{
  "d_shared_expert": 0,
  "moe_layers": [2, 3, 4, 5, 6, 7, 8],
  "normalize_top_k": false,
  "routed_scale": 4.83,
  "balance_bias": false,
  "router_bias": true,
  "vocab_size": 39538,
  "norm_eps": 1e-06,
  "tie_embeddings": "early",
  "beta1": 0.95,
  "beta2": 0.98,
  "grad_clip": 0.5,
  "batch_tokens": [65536, 131072, 196608],
  "seq_len": 1024,
  "steps": 10463
}
Below are experts of layer 5 (counted from 0) of a mixture-of-experts language model. Rows are named router (the router's row for the expert), up (a neuron's input weights, with its number) and show model dimensions 512-639. Each number is 128 + 24 x the weight over its row's rms, rounded and kept within 0 to 255. Numbers have three digits each.
Before each expert's rows: "gets" lists some tokens that make up at least twice as much of what it gets as of all text. This comes from a sample of Wikipedia text that the model never trained on. Tokens count by the router's weight.

# expert 3
gets: " N", " M", " V", " R", " J", " K"
router:137104140142118158114092148111141126176130074139156157163132149116099106166108080147147092135129123128170130133116169131174126162114103154137108138068134102102124128124122070108163152113131118118090170120141129113090147121123149155139157162137184157154117120152149085120172155151150086128086160127146197143117172143127098120120094137130131147097117127119132121091153138104126094086132
up0:128091146098167160113176130131119128113159114156079108111113128145132135134096121128156152122092086156112110105143137177186161085092163084133094105142128159109117109119112102086133118141146132133097112088097140152106170191108150131138125139117153117115133144144147121110148124105138097163136141141134129131136172142121144146137092119125100143132132123130100124100130125141140114147140
up1:092080134117133156112100126075158146145127115121154125131141111139088114100142113129096088151126061148130122128122128092181168150111092058124125119109149160123071142123132116148110096120127130141137125135080144150114137110107073154135126150130129141136161136162103148122097123118150163123091184115145142124137123146164103134126150123143116134111128111106158104148127145134128119163125
up2:118168123139092134124122140135166161117073152147119070109157100146129139139153090142135110165122134151110123152137155105158120148157130153112146117131168128124084090126125119122116134130102131139115155154138137148120127134111105124070110132128119162140119117162131114116120114111155150118118133140148124170097138116147102174149099111139167120156190161142139149082090174161099110152145
up3:114154138132161102127159112144131131151111136133130156150091143078132124096163111085102174124135104128156133125114061112121144114095124150115146119123133148155149104137120126130154144104094125179105141141107098116105104107146117127113148145132122141132121139130123135172133096110119100162134090130130154166105136103126145107104163091131089144123090154174146106167144127086124158134122
up4:119117161125147159104126156133140094115124114092172121133160114138096138138129129157146147141126141176135114122135123121162095139138127136125161140148130099129102130126117110161116114145130087134080147128107086144108094105158099147130109142130078134132134146168133108132134142165159107125131119136116108107103123101152124144134138137118165127104144142101119077087115142124134133100152
up5:153132141109153107113105118134149150096070102120057092161165106112087140151154141164113148116138095076103103149154111114117140173075120138148156085125137100110076154162138094165146115118133119094102169130148134109157130096107098146098160164083169148105188141142145110171110147129151120108163121112090144163186131128143146185167151084143178167120128147130119088145118117124126129168133
up6:111096123146146102166140127144152154126110110158131146145103149169133114123153087174105163157117147132140161127127156119089122154123181128098080123102139149142115149137153186122123099140110131095087160157109110145095176134153111144172108166157131108149134102122149098142135089163182090175162093138128158121130144148098113135167127119123163125128108142162124086128117105089094138095096
up7:114130148109121118100169113117181124191153138148174140124147106116163137132088116132135096082101147153138116153125189099120140151113140112116090156134121116126147119097111130145128132138110116112136148150144149117096126128128095122125074106149127158146118147130135107112158090133161079091163127131103115143114141149116161100116158156127123117153132142131104080102171146125144143115094
up8:106139103106155153088089107151136121136119113126113098123130128175118175135149106138111136133100134086130114117104103126116104148078096116143127166151103094088089166098113137150158168128134160126111118089106143075140149100135145143154107108139133137164129144113100113108150078156162063118104139130121112111128124098141153126173093119125133128100135148111107107142177147161079138129116
up9:117170163127158164114123107103119114120180145117124154151139123138106138167138140150144133132119125130096125076193136145126153093087095146143134121104119118159152107139134121102169105112135145159133101123100120090131106157153090126120127146116132142087119146157057127165152122164145124152127103116081143126099142073138145094135103156149106117150144120144158143116112131095107098130125
up10:107154134130157135181122126150127185105121120130106131161143088109094119113115128115128108148109169082109147139146129141128163136100119101131120126106114146120131104145129111133135200089104111140130121127138150163079103128050134102117120118143101129122153060142106119116111163119138116152105116118155158121139138170148111087088106084120101166162130104146144144156142151090079165132104
up11:120123151134121162141108095117171120090103144140099135116118142144118079122145077140122108101134116111141086137145109174122139100153106140169098143153153076131128114135101128133153143169108092146101123116164161132086121107156114113143143133133108100135178128073122137115125138123152113153142098127106117148139152133128150153113203122102142156127107127125155101148095141125104142168111
up12:127089097137158138142108115148157103125132158136113139147125127138162089150138139103076107143132097116123133153134125156145147111091150114125168132141152062141105132096148147140116114129128136105145105111114142157154102173107155111092148153118123144088131109102110119138139125145135159105136064161118170104113127116168171098116094146094152111111127129128120124154113105135105144156102
up13:118095181101073102114152162118160105135123118103164128159107113127132146135064102109166080123110108167122108138120151149080106108123108151125134143102123094154113118148141098126149176155127153116155146103133143104107109096129125103156147143146127118108157114163146148104151144091125149123131116081130157128171131110156137138121153156137116161143123182138093121128081129127112153086139
up14:135136108106164146137140117120139120128132109131137108141149125084144095124142129125143101114119172148140108113092147116178118105106145144116121145110113165127160113085121139123129132146149109119151163093158158139122123169116070134129093170109117136184138111156143144152188143133125121158130131168130118179138158127151105103098121100165093104161121142117133120127093086143107138143125
up15:082108123150117142124129106132090154189140121135153159142093110081149102146146146114118114112145096117154126139121103113132116131134082133077107170081174136184120141154155113105146147106148121110105112111099132104094116107129080152103154142146162133178118122165089161133133168158178113100095206155128126114103149164111141124095182127102141140087124124153196142146114114143123194157141
up16:142139160146140138130124130134143112072148159132134133131142108098166125146161145188157147094138151153141122114138136148183095105127133178148134163143149117126126136134113112137153126137125144072136111109174151085103113140118082107117123137135125124173120105150085134115157129167178124114100143159126133173105134111125119161092168117108129099114131157109158118155132141115142160138152
up17:171111119157168127117124170104157092156133118133154129180137116171105152102113121112128132160131091132080163155120101138172151133166119143116101171140159130130115127140120167133139147153133127132089147149108150104109180087140104149105132151145123140134132128172093134116163133102125148148156116090156155159145152147146085158105175114126124148140140129120123124144166122121136128166178
up18:145107147125124138127136109117128144093120140146186134083105137078167121106134121075105092102081111120109158090140140114116138137068136175100114110170116126094120144140118144111106116113144153139144089128124153129105145150141147111104153118108169115149110125120129127139113086131195113147125159128122080101110124080145153150132061123137151124140146081133089133136143191137095106121126
up19:124140152154124099129151125134122096154128149127155124152130147128109139120130087166072154142111140151096126099127121094157148088119083157104139148111116144125108167090123117132143119105166149107162144109122126159096132113104102086127149161139146144178106140150141130129145146128152124137171125118141107128127162087141177118101127126099054159120121115111136084151116110150106092130141
up20:149095151124116107139168169117115111118112095170129136123124137144132151136128178165142119112164151150115119125113134160115117154159163174150078165143109117164133154154115104155103166111130113156131147163113147146137153132106110127161097114130089125131152186118131112126096118120166086149143114134135093105135155083136144143094130117141162142100130115104163138118136177094172109121129
up21:119086124122149117083135145096117127128099062116119097149122130156107204128148128150117128123133136128140153138150100121137128116141119143141143104103175156113125100116122086137111106106151102093122168134120155137157067095162134136153158111111128152107128059136197089144133136163131100115175143165106147149129111133132097108127157094150124102157095149126150142129143164135101124106173
up22:120087122134105122167117169147135126189125117131133168130155124112124096115113161123159130120134128114105109135125140152115166119112094105086101166151183167124099155109151081145150123173110111101109131139137142108096150099099129135121087182108151123103170180140125120137117143109167137142129160142166146145140154162140086149118146106096116134104117145136159060117140164129121132122123
up23:115172132128100156069142110134153127122127151123138158120132115113137111151135124172107084132087071113163116120118156099146106139126134104123107120121123143096103110132119134098108143119073129127164112128144137070075138056119143118151084123175101119129128138125158135119148150105141119146129134137109130119112172181127106109088152137081160145158065172131093128125131127129096159132165
up24:130123147121166142121151141107128091133203111121093156141138157092099157104108143156118151088139131174115128097134106111099177137188141122087148151125167096127117152133136149123118137109131094120116152124132097089124120159138143142146114110117168144161133127137061101147094111156119073148156079118131172158102141150123121128158139154143103091079129099133142105137133102115115124169131
up25:139119070131092132157158151135147145130143127116149140141143126144116073131099114107079093163116174093130113115115171112161182123122103118127085108168140142111100099154147158129132199149105142126089165111177173065120132123116123137091137108128117106126103125153157155119145125105102121142131094125127127176117157130112141133106101146139116128129086129115125132136113190128154194106099
up26:150145123142150089141147140142139135133141130129162138160121151093141144168100124138138124097085097173145140120099146162132188116103141118135118156121131123132125116095134135065143061126164135134100102151084113081153093107150168143179123093127171148123134123131133094168137121144123120136134156147149169124152135175103118124120117115135117111126128131139134105122122166149122140124093
up27:117119113150175145089104118160142150118146171128136131146102133163094145129111127158090104159156154090120169117127124146181152115154175125108137132144121134154128156105131094106141134145126129162146144124142111159083155130170088137099152155144107123144122086124169115157126099128160127083123148127136106131122159131133120138132118088161161132105097137156150162154094189165096109091112
up28:133141143149152104109124158119104162093110129118106127154129126143094109096142110106150125152096136099152099175093096147149124147115128117145105186150119149123160095157155174115110132108140141114135142168136095147132121152078141143120133212165129109073148135089137110142168140138118114125113146093116145119107141156131146149157149199113136090142133136127145191166132093115155144131200
up29:115173130148144124135137141130094113118122101099139119113130139081113125137113108104133114147138104157119132123172134151143118141127176105128152109132066116159086100183131128145123086120121114156139137122120185138153157099168174139126078120158100149133121150124215119150164117144140057131119148109132163077105098146145087171093130114127146164135117081106120151146187156130128131083112
up30:153091114122162112132116172133114093140133083133108144120168127156117153153155135118124126128076148150164109129125107135173132152175119143110124104135131126165119123161161163135122170089090138099159129100202157167122150133102161125133160117162103115130143134090135095175109107127137097117139164140117157149070151142147128141110112106118095136102109178136134126110139103121126126126158
up31:139144112143121111117085155155139131109152127131141154127129177093117109117125101127130112094073083117125120127113109115083126164107141092112126131124092164104114143131154132124147114147130137091155118132085094114152152087148147124197122128137128136108107163139145112120134100179156115133170130156135111133145118144087146153115131139133175155108116105136167102142122137167109127140126
up32:127159143116188132147136089144146152162101097071133164171132143140153141138149111152113142135088128125115100130151163147143088140167130095165100160153132117142130114117140179165129162108154154118083189129146117091126101134159121145139107094126111131121093168142139128112168134136096107085134112140146117138148125096174123089137098138095163111068133106102163121122136191155182100142100
up33:116133138134143151147165184158086091120143128146111120117151134147121108143129154111144148136109179122106102141105120154108071145104140107116115154118131118160085112127161108116122140095116117144132078065095123110117116134165154077108131140150159145129126131113158176119152166136120119120135131126166093072118136120172121072145130109067132107147157074119122147092121091151093134110171
up34:138141076132122116120123091132155171146142153108146107126091092123118138152119166098120126140096088116108149143167145152078131104121122129144074136147137074107127166126112158132167086140144129149111175181143090122137116160137116119147139128160113121130110129172087130139127198137137125131132118157119122108113111117143105103127125120136156163128097099156133128099126122132112154137084
up35:112138132096181163095171147122117103145126159102136130124123136103114158138101112092130150132166165145159133148127125164093139126129094155132139111106143154156138100108116132109148139129154142072127135174105142125123107105136121107153105137101139114152140097139157162141124132129151123115107118101100162138113091087124142093094146112138109131104149125141119148122136121092100161190135
up36:142130128180158124152104123128131136112118136148066101140150143136120116127130130128151147128140162128129122134128139146092163166138128130097099145115126112111102110126126143126118140090134184131110147155134037143139120126141180111115152154136143154131136145131169095136131093138097134152131152131108148156107166110170133151151126188144116151178111109123104183121089106137104121112103
up37:182109135106109115132080150150154072099106134096102105112151106141126122126159128092147108133121103141150127118127125112140168129147107168168121132133095065159096167110149105103207131120146108142149123136134111117173110131181131160169180094142121159104135169121141120167116094138123141123106119118187109118127150159169108122142129133101155150148150143166088108102130117144091115136107
up38:134109120140165134118085140132135138126106112153126138138099178112168167126133173145118128136165126118181103122112124151138127121098141181135080127160117144123193118140118136135124149128123137165177102123142111141121168144126149115106121138156103081148112112137144155133140167156151094110105134135160150156150101083144148088181127156168116165076124169115129095144073134096140129132111
up39:139082173119094139156100139121149103132126109128123103124160126132101124136109160153170119118117119082124137133147075108142121128161128088150144094145091162123090196107117085116114144131148109138142131131154136139126129099115117157147114126162071106167122112140119145118109131136132143115095110116114125107093147113109106164135107145129116160112093147179154120106141127110163102100100
up40:139134176149144152098125102141185126136133124119071062183138141168112118120118194156132129087128141149128147145121110129127112146091165158122146120143148101133103123138107111150127137110169135155132116130124119152109151117143166126156128147102132149102086116108139153111131158108091157148094097151126094141109176116120089122108132129146160147107101099156097148150103113083107128140102
up41:091127138124087116108112116082175134106127166117111074094109106137144128125097110143159108148121171144119135123170092149170136157144160104167119121167166155092110132129162101155084176134104125086091092100129107118104109158114091119108149124153134119156129126123131118133143112141151090101126114139167111104107178112144135121107190117123162127160107124112179118139106135158100182115157
up42:117103165104137163123147095140155146115107128138137195096120111162141102138100078113103115103179126144147132114149144151060125155143119110080110093160096116132149112113092107168112126106168133126149079127123139090162100122111140093126092161153141151137151149111153162123103116148129136124075130121127120137133105087119141100183137115136125122154158105090133193133140147114122110125115
up43:129140102135084150126114115153144140157124131110173144147170107165097099138140096079163158153093183137180162130152115123149159112155138132136135100114131134139149089094130131127142174123148116107146135155102092102086125106110135126136137172168122151095108129131106149117149147159122128097152124106128121127127159145112105122127134116103151146136110092064137183148151118100127155153122
up44:167132133108116180087121143128142134128109109149114140107165125151144142106118132168068159078105097085096136134145101142125106153136130131141129112129151109116123140110117138119148129107138093121113124110089092113139143092125127109110164119165118123112153149118179129148122112121154090095080119115064121154179159124170125111137143148145109116131127144121128131137148112117123094084148
up45:102153100096139163116117137100128146165145077137142153162147097123121115136114140098135118153102150112115144084097093144137104110137103108130150164096129130136126111113147141135141157119137114142147094115113086088105118123185117099110099086113120076110110137157136135073116122147125101109126152112104130102179125140161120106153153118166121105116139151124067132116104155086114151111131
up46:131137121124134178130152120132177130128105131172114121152129129127150123103108108139107171115108139080137114125139103141099140123153114092134145101109140083087141165092156121127122170162136145100172154134121119155123132107145143073110141072187167114157122109118149105145082098108167112123116112139144126123115114128147121113089117139138126110100103131116171099131101157122123077112137
up47:099153127163116164141119114107138169127151140199128139111110114129135147120105142142092082150145124126161092119162167143129095179131077093113158105134105106135139159095131167167155095122121150121120128131108161152124132110114136110124110153108136087161136145169109128134122159128126177079147111153169138109143135105112130145149106174158139120131134138146141137154181124113147147152133
up48:096112159147140146167136177148123122119129107128150110131069156133153109161129068154150150131111131140099127126123148117109105159122128152168112129140154085124100123112077134174073164138138106094070208097076093124144144105161166147167158122146138094129131135123162143119133121134097133117121147149141169137111112082139157163083122095141104153084133128177163120152141123097150146134099
up49:156127132126164113149120118139088088157136107101175144083153121112094155131132130177150096125131094118093139146105122172138153145110130145098108122139152139144145112130099090138172139197148145136077152161131085130094119134127141100125103139162113127164136129135072126134098125181106075105112186133118174103093115142115123149104101112131145151129157095152120102135125130150096089139129
up50:142132143143133134156135102117135174123153130143147147147075136130167128146106109125104133110118094144126141120150155080132103100097117157146139088101113063106140102139152101146136150096099113152105161179155103150133148107115082121125119092105091133126116157110142150160146150139128116131110102104124114142135149118107150116127128136101124126135102116129167141170170103099152139095092
up51:104114082131133117108122135103178118144170114160140119139129126113147130130115164145130110190123115167149136118149138129153116126150088127111149067184116106140141086131109137118141142082140121153142136150131134162106098119152127128171143135116133127139162148118085113092125158182129110149134160164098142102104145107158138143097127185133151109131115160121117066124117130107127093090127
up52:156123140122092147121121084126143138167092181117117120147128101171143105140134118124088112156132118083111146129123155160147125124096134122145171166122142139134132093129126157120097148114107097099117144093125147137124119069148109139145183121065189153102078136169143138125180169119087166172153141130090152149154091146105113120129126108135079118117116113117132129111135130144161154130138
up53:085101093079144087112137091099112111142103095146106136153122099125146122114107074164159139174187119124151121090127142123125105118086090121142169144159114139129072157139154168119105159110100117099125132128155103124155145093159107102128099160128105153149150109175129122107094159112135125068096086100137128175136141077141143096138117152147137150120122093117148114133105103152176173174122
up54:129079139192120162118140106126141113152146125130094128101096113103110139099142135113107139122136112137125134157139089126148129143165089153081104143135156114126108097086152129140143140098117126087126151125137150130078137167181119101122124153184109128125043139111125099137119119106165122102084123136118134093131100123087141139103127065115130126082123124144131093126080132137160134154119
up55:124121140181136094076122135136132148143105112157118072091182140126110139130132123120124086079111104116137144151128137102183113149150092120135106123154150103156180133110141170121091186103117124145156126121118176099149118147179132109140138119123117140115104098086132104102156133171113118072142142115131145113155131140099087131125086093113149113120100131115116136121124117124107105163151
up56:151132153136139161124130127179111153100108151099126129143145140088162128129069094157132147145089090117125150161152134108110127146131127128102135137138103150101117098143061120168154135092137106139120146137127129109121147116177127115115108114104126109114120102140140098148088150153117132137122095142142131171092115142125149131087107138142126123129121142160138122085138108118131091082123
up57:096119094139169129173118131127140106130154136116155142186102156143168109146117109125132110098132104113133117132130117116146099094129122135111147102142108100107150156173175122137146174129097160101167101120087118104103161130133183113104119126131098108135130135155140165120142160154115133104127114104101100104132145141188145138076113101148135115074124133146133153147119154117145158103150
up58:130145137136114137111150139100165161171116085136117185168114143084138166131142101123091122102140130121146137172136105162145135136100129111133169141127135085129158173154114110117123086095166140144109131199161087121132143134121151136132095154162129098131106114130129089135141170108115100094087136090102126114084118114093117119147205099104157055144122125106125103130122138171118130156124
up59:134136092177127099119124123163128081130120129142119081122159154142156137116118152141119097089110142111140111196111115118107123171171140096155105137110118142128121120144097120162126141140119105128085146092161112116101118123116117124142086175146133096096163123142170140127155099156117149142136134151116128137121082087155130140151112119131145123130137105134106119114137182121158143063095
up60:119140124140164153118119150088147158108155110119135109135124103168182132128093137167120123156135128148091151094139146127128153107129104117152109113153111124102124144114119136113156090154120115158093172130087136135177143127167152146151141138116153130122139102135153114113133128154101122164139169125097082135154151124095109123166096176124173082086107127139142093148158100162137147129109
up61:127099129122176133096092116110128103093092136148152118128153164164119144080135118110097172176121137149123093095164118143196141138124115144122135131071130131130101125148155068105112129164136115135142135156134142120139088128149112152155133150131157074134118087134127166068075103095140160168122142163127126108121142113099183122114102141131145142110119143125094100068154161113129125145115
up62:101133157117130143073137104093123151162100085122161107137189102173141155122182110095181136109132135123126130125070109120131114102117124114089153138115107140077124147133103133155128172113151138151077136139112118096150115133128116124177130129080117119142094127142116161130104105154100113087088097090074111150142105099155116126112112116149153068125152116122128125103109136130169132147134
up63:126119141147116130146136122143156107157116118170110121161114122154162147104127169159094130096126081144115105113127148140185126153119097172093136166124154113130150091123125096119157108146114112114073121099118092118159139112115141154110107183142117095083137101121107122105141105113094166128110134173159120147147131160146159124130114145129128130152116130166119111173143092100127153107107
up64:151118127099139138137135122157157182108147100178100097122111143122123137129127143160091132119109076103134134133109111149162110131109108118126118087122210078127098160092144129130096136150123112114122145099131101084149158093150130134158147151114136121097128106125096164123119139167156151173147129119126083117137135088125116123139165112125149144151155106119115105125115143154070173099084
up65:146105086160089148123144125114139090131117136140109116178138114125122122157135129121107077140136128143123117105075107131092132111129137135128151131093164138106128120159145116123128121135138105137134105122174077104109103111103125102126149156128123099150109116151119108134133141121182110118143115123105130135125143134127101122133139114132182105111118128110143096147142170130127105116116
up66:143083112069133182119117130127132153118117140128138094171172093119140143110153146128141119137133083120134146106139161101114127111089099140130093166155117165146090103099109116141119170164136069113116144133152127079152116111121124124176136125135165109149152146198130108110129135158156130122061131110125128184133144160123133117116125109127109139157175175173151092146145151107127118113118
up67:148146134126110134127139083178117193069150101117122175138145119114120160152135134111128175170151133128124120126127112126145145146120136122091159093155119108095175146128144160154141140138109209155130129113102141128159147114100119154151176150126143138163116189150136116137127123181133135131169097097114140144153154134144103148098118109100120127081116108101106124149146145144122110112148
up68:137136132133139138111174135125119161106096137103143089098156114155105138196096089141099129151124141132129124138110193121110123123142150145157093108139150145094082164144192129115105152129096157147139157076146116109119152120131150109143123140135095155138106118138152073187181148171142123113111147114134092104105129091168110159129105157119150150155133156144111108098123105130137126112150
up69:114116138109141158098141136109150081174120090134133147120134094149160175094152113103130089148101115139180131120126153161136141132147136106127123087120102126137130160147130102148132097089109141098130108127099131122118135120163140100062168132108114106133115095103158155091101108130128128109096124103122110142134125077112119149148111152143111086152100130131155152116151164185121123156146
up70:117143108124149142136125143113097151099085137102117141104099126114140127127143178091142112175124183134117107101141113129080079152097126057142111157142126139167147117142111166105131094134137118172159112120145103103157114154158141187125118147113129092128148115163141079118153118119123122141132106155129149105131126115151135131127114132096125134126094105113097119121127160109125080101138
up71:112153135101146139132130134119141135133128135081124135087104180110110122127128151136134057177107150169164141113112136131135089143111143146161093165141172125174110100098111120136155129127166147178143144132133134133097146080108108134133110135163155159157128122216133100156159164133120100130127148110146178148152140127111132185101134188116109159125136142131131140102142120158151087108136
up72:154123134137105130132157145115140127168126104143130131099107130154141125127110105090183117127095106145108110139097125089166146100108138129154142106141143136139132142170114081145117150151078088155130108111137111075102151141095135134154121119097128127128091168127109108146117108133114111125097141143095120128163125146107143161150083160129167125096146137087153088138129157118106147125122
up73:159097096131110135158124094125125143095141123126111138113121114120171120109099156127148130112116125180077116123120115089122128167163149150131124111108168143130115118123122172148141089140140114135152142154103153154114147125135089121142100118139163104121114162128119111139139103136153108143094133133132127119154169126159155123161088147189149140087124122157166120134142153103123101111156
up74:135151134108141133097134171122143130092138132123119113121128167075153130168118140163126136120152135131169129135156090109160169166136133120129136135122122164122151150126141127141106124139143122150104100091083139091118122133140121118103106131137139154152105113163126144148111151126107140108079153117120116114100142148159104140116113142099146169116103135172128082127111123090135138141122
up75:128118164135116138141137133156165122139101151093168102115162108121168150155141105182109095120163101116113095137137153147118110151095102124194130154106111132146149121125167134163149131127106122114127132161138115087129150158110164130162108147132149114140093184122146125114136100121138168191056117141124105143095104127136169125115142113103128103113114153158127111113103194131129150162096
up76:124122170116103110154138122140112086159121111130136124122125091101108126137141137128152080175132122152188157154135146148139140159156140105134111098145099114149107130159139126141126118111120112126119137136126125145130166139116116106143106151106175136136108136128126088123155153131147111126090113154136132152088170120124143127134125147133133108119106152147114123107131050101111092120123
up77:102153104155154116099147143126149099113114104122137159156109160085094101107128113102141142169131150107155135146144123133128116169127083123155120126154143124051110109097123074162124111121106162148133115112128142127121109153175132070144140176137168120139131143103100149142140141119109101163093130125180089104152132115131137150141127103091088102160118133140144195167153104158111146089114
up78:136102097119147194154124125126137110115150137110145119115126127151185140124106085126103094160111117130144133076136143083128092132104110104115109096162134121126080122130168096077170108147138107129110137091123130103118147129167158111136154143145173136131121117101096115157151153125162126108161123158113157107082131151122106135127146167095140125126115115104102113122127122105090096137089
up79:164082157175152139161132179122133109141130122126127139132141163134175113161139135131142111154107144144113124112098134140149158161155124104112092139172132135110145173088124125145142102134156076130115095093124132125123146130113131151111141140070117105152140130159090139074171157121164097133124137143113149121213138173168182112129147115138094154143148168139097118143157135114113093185150
up80:108071156174126116132152114142130120135112111100154115121112117163127139128086063139122086126134119135110116119149115170168161096150119076112049148113098142100138133122153104152114100119113104069088092112132113114087143132138146155099134123159158132094101077131133116166163122126136117119128132072126155160145139161091142114150131127145122105137111111157137122078117129105092156157173
up81:141108157112134145143117168114123151150159144138112167160090141119109126124158106099103133075144118119163168087126145101179127187096099126094127139141161118056124135095136123120135133098118157182138136139147168151129167145134149135110115137132138120154102133103139082112093097130091118131120111129145139142098138130142118166103138111163121148088125096124121103131155134083145154117128
up82:130095114140128128142093109095132166123115137147124102114133093111125149138069129103102106107113129123156151117096115134108150142126118170115099110157121140155130098127110134135122177127085108127151146108139106145054153111120127161105101115121140103096140137157192120116120149156121160114131088101078138147154146135129165124109130150129149112118143118146126138112123125153150123123111
up83:135098098135133142197120142134126167144150168118156116135152101112096121151140141130142152146139119139085116142135127116082091139092120143120105145149103130146127126101104132120154140117159133129145147149092129090137121125121149146136123133106102173089109134124149141135120077126144111147163147108111105128131126132138119123131144157123155099123080119162128120087161157135137120119155
up84:132162124137178162100136145140112121117133149146139112135135160136129125121083139170139101179133132110166150106126085152138139133120113170116119190095115120112115110167084091138120166132142129161131145096125156126089088094144108144091159143136111156121149096162116119128145134129088136151090163105164127120148119162129099145143152154123149145118153160122156098120106122103147141133145
up85:102128123114160140142130118130095128134146136112124114150129115093119171102080144106161170128108151124108110135126131127182124094122163139116102140108110127110155112123097147155079141120133114162127114104105068129157177096102216090092119172133164136133142172119088123133157135148096145115161107134124163158149148150104146125111116150114118119086150103138134138126106127126130109134103
up86:135149153097115100104144112156162151109108183107100120127169101132114100113117146105157126120128128134145119128127156160082112132127159133101179143098150127141110167140099141130092169146135095145126129117133098160078168107108119108145174153152129137137134125152139131150133138165138125155131112173150127159110149133122160143142174089100113188137113159112144102154116127119159116166117
up87:135067132149131129162156099076127133136143158092132115103117130131139126105107154145117151170145083120126134184134138130147138162150108103132094084196135148153109117110106119121107113097189128149124140113124132113105155116120129144131105144133127121140132132129076140127141117154097107107120183090151145128168151111124129141129138119108133138095125132088112101091152188111103181105124
up88:131125115130164105139106154139099139124132132143133136151137150082142074099137145131086148159082116082119137151171110135124124116165149186179113099138162137114127119128120168137095126123129111109063111105108103102123130154141121139118125132124120127139121142126115113113130112164116140121151117134118151136159150173139086158086135152138125135157112092130135089133138116121168129142103
up89:128118116160115134148164130152147118105117136138122136133098096138131145094114146155127123153134096113107130144105117140146116133117101105120136118129152163119159140114095081104145153131050116117172151150198171171116123112127098096124153121131120137122149128138109096148144087095111134130130134124130115110134079174113128130085125147126128127133140155115163168153117139132098136140136
up90:135145131124137129150103097136162111123154109145162132138146141169103119169114101138133112091156136119147148131138140128117122122148174145157165134121137147119118105092144110073118104135159103148148105109138129108130134098183115101097117105151123162108121128157139098158111131104149084131180106103182135148126162145169090151151093127100113138130134123211124111117119123134106129123142
up91:149091119120153097133130088181122121104146131154123148118134104117128147135122147151109127139131106210124131097104136099094130170121120126149165126132141131141109090121128095138123153148100110135154099128095179141104143098119104128104144147120124116153154108153142145149109120156100140180116132072142111133146115139137117143111134131099135127142127144144112104177115111107144158128127
up92:114133162144154116099134117107118162149121103143110107175136149162156131138142136150109091153134105138136146126151143122176135103120143102146135151162111109084110126105118108125068112115158064125094149132150144135138108149113067126129120131142136100179158130107108138095145185108165156143135130151131155130084112116166096168152156143111194151116144103130144105094154113150115123103138
up93:140131148129125115122098152105135098133140111135127104151157086145115161109147140143140117091094133128152083102133133095153118124112111125151150080124123097093095111138179104128121104169118156108130159116107117123149101141144122130123159108185171124157124152157140119096168194181143112136109130135123175157122123110129127146141099169105171142109138119126127043120137114093155117146133
up94:095141128165148128146164125125097137132063102127152155131120138169107087117119087094078101113089119166096138172090114188121100118180129113134114142086147147181074125149122138153136095151122133119120076128129161098108140091081140122118085157149130133186124146104102130131125145161093104111197120163115130094157133091106113125125129167140095166095139106102080135100154154137115146136120
up95:129135124152141116111105098133138130124145126152167119136118102152122139079153086093136113103120096090134111124129151121152087140082164133130114167097126118149107129099136080139112114111159131126145125156115150090126151146116116136139146142150074112153131167110125113112134130155118130144118079129134178153143143125146135152149129131168112068078112159168140123113119114105121100143135
up96:082084131128137084151104122126143121100127127138156139103149168130089124121104134154143123131086169135156162107119095109118125181135135129156136113147141106081119081115124150117155116165124113050104133149136143094150110142104204132117170137128113121122157154135118143108146131158147130124124108107145140140098150152113112135161094141162143174113154135108099098121120125134155138155130
up97:099120086136125158139154127120087098137141077138051115114152146125100148099132147116129092102109110131124152140103122152089150095081148163114150150125077145093114106125129125125094142090149143127144123120160131139047100108130142114132114127108134118148157153120161147117132111121127099106112168120107121098121159094149145159153129101147108143155134169119154139161110100132109133131104
up98:123172091140145126127142155127128131157148166128127106126150118144131105114130162145148165142130129117134139097105175146134094093124109156120110153092094139123141122111140144153144109130161129105095110151166097144112114138118092108157118124112124111117144129121099091140079100133141176159117155097161166102137156102128114101107135096116110114057150127080155179127122138142139083126168
up99:092118092112090119108158089156148148130096116150123180129144118153146089161132154132118139124162134097173103118145105143127134141094127105120152086107113138090128119144099117115127117128137132167097134129109101073123117136116123158142121100197164173101153128189118081147142095132131070145134120114123120114139192056131140082158159154112129112139163127098179176110111171108104132157173
up100:123160116146150150169145139124132142144155102142119130138134145105130114139146166105186114142132133110105117075133117114131114062111124114140127134150114097107098094145147148113134152146103173102138180119109172111148131118171105143157122134095116157135150152122132104164101169139125095117143130155112159094086130142151110104135114108115092139121146144150111110144118152118155157090089
up101:175165147145145085107132112103088132130109166118132131117138160148098185126119100179123113111110128096111142082124135106138149118147095134141140138092121172120123106208106119108116069149133118156127128125139147113123085136172133120108141122138124138148147079140100092137142094174158139090131113115131123148113087129080132137114117152122120108116147098143124166084135101142084136124134
up102:160117132151155136155121131144182149128120097105141118119143098143132133093130103111134092083149104103093120165137137130154197156155093108111117123123152124098099106097147131092162117115152139147123135125136111181159115125107138151150082108141116183168117125123142095128145156151155091180115152142102109141148142136124100100145123142164117118143137163132157122114146141102130118123157
up103:099095103116142140112134099154099129114163112148154127146168108183116163186094143169074119121124109141185131076142113147118150128101141119141134164097101120132094105148150128136160147120119125209106146098126117122121129108177080140163114105120131125109139103142129140081166112140136138148129131170138112172122128076142131139152110139136133118118170104131181124123128111116109115120132
up104:119148078127130188174136115108087196122152119128122149116167094114110120167135135141150128139118154072117143103114105100144124159136119158156141159105137124096135114123139123110136129154138135090060107103127088160150167121154134120132107162167173105143128078159114139126093092164130169120153136137116117085088126126110133116137097143092163096108149141137107116090091160126109198096130
up105:115133134122143167166153144156128116145126142134099136127120114127153092145109114139119136070136109098123102199107109112169110110129145164109160158127090130103111126124138129149121069119121118089109124122095126103117108104132137126126100157163139123115136140086112129125118117155131168140151102119118109116132110136114141140129085135088086158127120125109117095161132111133111144123171
up106:150126153121133117162134133111143161129122121131131126145132087108120113132096142123096148141130127137153062140135121112158138180075106154100093132159132116147097113092091089138084195167122118095146103143156143116101126157113142119079167179166104146152082130174171143150148127143135136144102151112150159146135174129110125104103157141129106132123123124095100106072116177151144140120158